Experts of a small language model: 339M tokens.
Below are experts of layer 2 (counted from 0) of a mixture-of-experts language model. Rows are named router (the router's row for the expert) and show model dimensions 192-255. Each number is 500 + 25 x the weight over its row's rms, rounded and kept within 0 to 999. Numbers have three digits each.
Before each expert's rows: "comes before" lists some tokens at least twice as common just after its tokens as in all text; "raises" lists some tokens whose logits its average output raises strongly, later layers aside. This comes from a sample of Wikipedia text that the model never trained on. Tokens count by the router's weight.

# expert 51
comes before: " |", ".", ",", " century", ")", " m"
raises: " (", " ", ".", " in", "\n", ","
router:467503477498468509462502506535516479529573501452478508454511513486472486508503508510506527481510489496515537481540539510498476469507518485477512501518507550506501520507486487451486471512456494

# expert 17
comes before: " the", " a", ":", " York", " three", " his"
raises: " a", " the", " their"
router:489504498519482500491458473510506465487523480525491518479552477483507451467505504477486457518515484506545521552524556489489496490523547474469486504503516523497469499531491529466469480542490535

# expert 58
comes before: "|", "-", "==", "\n", "The", "==="
raises: "|", "\n", "-", " |", " ", "."
router:460547461533505508491512481516511483509512489492492531463503479489494480513523493505483510485505507511540514552562502508482503512557494483454516448513501564497501502499514511467485487499503503

# expert 18
comes before: "s", " and", " of", " for", " in", " York"
raises: " and", ",", "ly", " ("
router:452520476502451534513479496546531477467552487491475538520508452515486489494502480502539492501530517498507518515535527522483487458523505473462501510508519517523474473505505519486478481532463517

# expert 6
comes before: " the", " a", " his", ":", " to", " her"
raises: " a", " the", " ", " an", ",", " ("
router:493514503520449514504457486525487465484531468475485515510531484455461525494512473523494465505501473499486535511498555518497476501518485487479532478517543519494459481537499496479492461530494519

# expert 72
comes before: " was", " is", " had", " has", " also", " were"
raises: " was", " is", " ", " also", " retired", " later"
router:478519477491472510480514455519544474468538479480489510472499462498502459495494518492518484486496477491515519507518506514501462468531514465487513471514528520486499500511542500428467454540521501

# expert 12
comes before: "ing", "ed", "e", "s", " of", "er"
raises: "ed", "er", "ion", "ing", "es", "able"
router:495510452515468492471539491503502479525568471483473533480506502488511524509523482502515504489503457534546517533530538545512461471551482434466524492515513516517502472477490488491505472493459498

# expert 11
comes before: "==", " ==", "===", " life", " ===", " been"
raises: " ", "\n", ",", " (", ";", " \""
router:495500498510480506490481485514521458526517507448454523486498439492500495479544501503497458500499479477513527471541538524496467516535505492465536465483529556505476503495518532466471470547481538

# expert 10
comes before: " of", ",", " and", ".", " player", " in"
raises: "-", " (", " and", " of", " ", " in"
router:440512484547453505493493508552511494496573466499474531466503474506494535522517474514519511482521492523501558537531498532462467466532545483469529463492560510486479490501491497491473455532444494

# expert 15
comes before: " |", ".", " 0", ";", " (", " years"
raises: " that", " relations", " it", " together", " with"
router:468507488501482516491470505542527460500515487505486527496522471507505463491517489497511459492523507474505510505516518492513494489518495487484513499540532528524498495460526513467496480490523527

# expert 9
comes before: "\n", " The", " In", " He", " It", " This"
raises: "\n", " It", " |", " With", " In", " The"
router:489527477508490519486515481554507466524553502504475500478538473510511483482525528469541484525519498524530532482546536496529526486535496473444549515528512513493454489472502486464477477495496528

# expert 92
comes before: " a", " the", " well", " an", " part", " \""
raises: " a", " an", " the", " their", " part", " one"
router:471529479514476489471506486527499447535534502485452517487516485493503500469518471490510475476539488546511523473524527487519479477526522467482499514496551527476440489535480456459492467502483543

# expert 75
comes before: " |", ",", "\n", "–19", ")", ":"
raises: " -", ",", ":", ".", ";", " "
router:446490494524478490479506507551519445504509491446493507479510480482483492486515513549495518475510508499493538495516511496477503482534493489431520463477527516479507533523475502482455447502487526

# expert 33
comes before: " of", " was", " is", "s", " were", "'"
raises: " ", " in", "-", " re", " of", " for"
router:457522491508488512487522520514515473498582472479469533487505482491485486538516515515488524492520502498504547518558528541507452481544521497485501499525535524511483473485527497473507455506457506

# expert 31
comes before: " |", ";", "th", " m", " km", ")"
raises: " ", ".", " in", "/", ";", " ("
router:487515484538476505491490497533518462477558488509476524496518452491480472502533473501523490510524467500520565503513531493478504492520521464468501503530518511543480504521490506451473487509470517

# expert 77
comes before: ".", ",", " in", " and", " of", " ("
raises: " ", "\n", "-", " to", " |", " of"
router:467488491507459537485485474517516470516529495492462505493517492499490497452505455463495473458515516520517520506543530485501499494507510491466490507524500540534473514505516500462462480540488513

# expert 55
comes before: "\n", " |", " (", " –", " and", " is"
raises: "\n", " and", " by", " (", " was", " "
router:473511477505470517490498511562547474490501483495491515487493467482513485514526503523502497470555479489517520490521504501506521478521465469489535483524516522494493491495521477472482498499483497

# expert 57
comes before: " was", " of", ",", " is", "s", " in"
raises: " ", ",", " ("
router:485521493521468513502506511542507464536537472483477538488498491523488456480512522526480486513509493498503542521557525550515459476539521475466492506514508521491477487490521470479479483506459499

# expert 23
comes before: ".", ",", " of", " and", " in", "s"
raises: ",", " (", " and", "\n", " all", ";"
router:462500480500455533469482516535517462505536488496464511457514468526516514466522510495522483486530514496535520494544507518510459481514506477471534502505535526481456464474482512464503470514466504

# expert 64
comes before: " to", " by", " the", " in", " a", " that"
raises: " the", " a", " "
router:472510482497437516482489512527502472508546441476488530478500457474481507515495490507501514503527506506515560500547512523510450465519513469474525498507522547499460485511483483495493495506454517

# expert 8
comes before: "|", " |", "-", " /", "rd", ";"
raises: " its", " the", " a", " their", " at"
router:475514440494477517488488493527523485483527478505468524497533488516471483441515489496482491489532496511520518516529521520483495508521531476476516495511514530504500478485541531470489474491496527

# expert 1
comes before: " |", " -", "·", "whose", "Following", "providing"
raises: "kawa", "mb", "ML"
router:473534447514474525490479498536502467497530473506476520460534471506478469500525497513511479505524497504504506510516528525478497513529534471474511475498516525499485493518485490466487474491502536

# expert 38
comes before: "==", " ==", "===", " also", ":", " ==="
raises: " ", ",", " in", " of", ".", " to"
router:487499491539485501478513486512476443534511460473472527483486466486504461500530491497475449500498495461504510477533546548518485515532516483451529498476533547514494483487506512494469466524479504

# expert 32
comes before: " the", " be", " a", " have", " make", " his"
raises: " ", " a", " the", "\n", ":", " an"
router:488518485541439535441486469499543494533542479494480526497507507467468507511517456491483494524533489497506525474527535516505452472512495495487524517486512521492465506522497487475472486529502515

# expert 85
comes before: " States", ".", " of", " York", " Carolina", " for"
raises: " of", ".", ":", " and", " in", " ("
router:475519481504457512494454482512536472493572459513477538509485449524507498524497484499516449518500482503494499492528515511474496484535554489467519528505529523519464482478496519470488485523471523

# expert 46
comes before: " the", " he", " it", " a", " they", " his"
raises: "\n", " ", " \""
router:494527508503485482476491483511501475540535474454459528479518474472500449534514481514485515474521486540512526533526530539492443483534518478488493478558534537482483478478498459463499467488497505

# expert 59
comes before: " |", " km", " million", ")", " (5", " (4"
raises: " ", " and", ".", "\n", ",", " in"
router:440535482533468518458497504511500435495580480484480524486516475491479511516529479512523501504525464507513547501525484519485468483529512449458512517491532500518471502517495487479466486492461508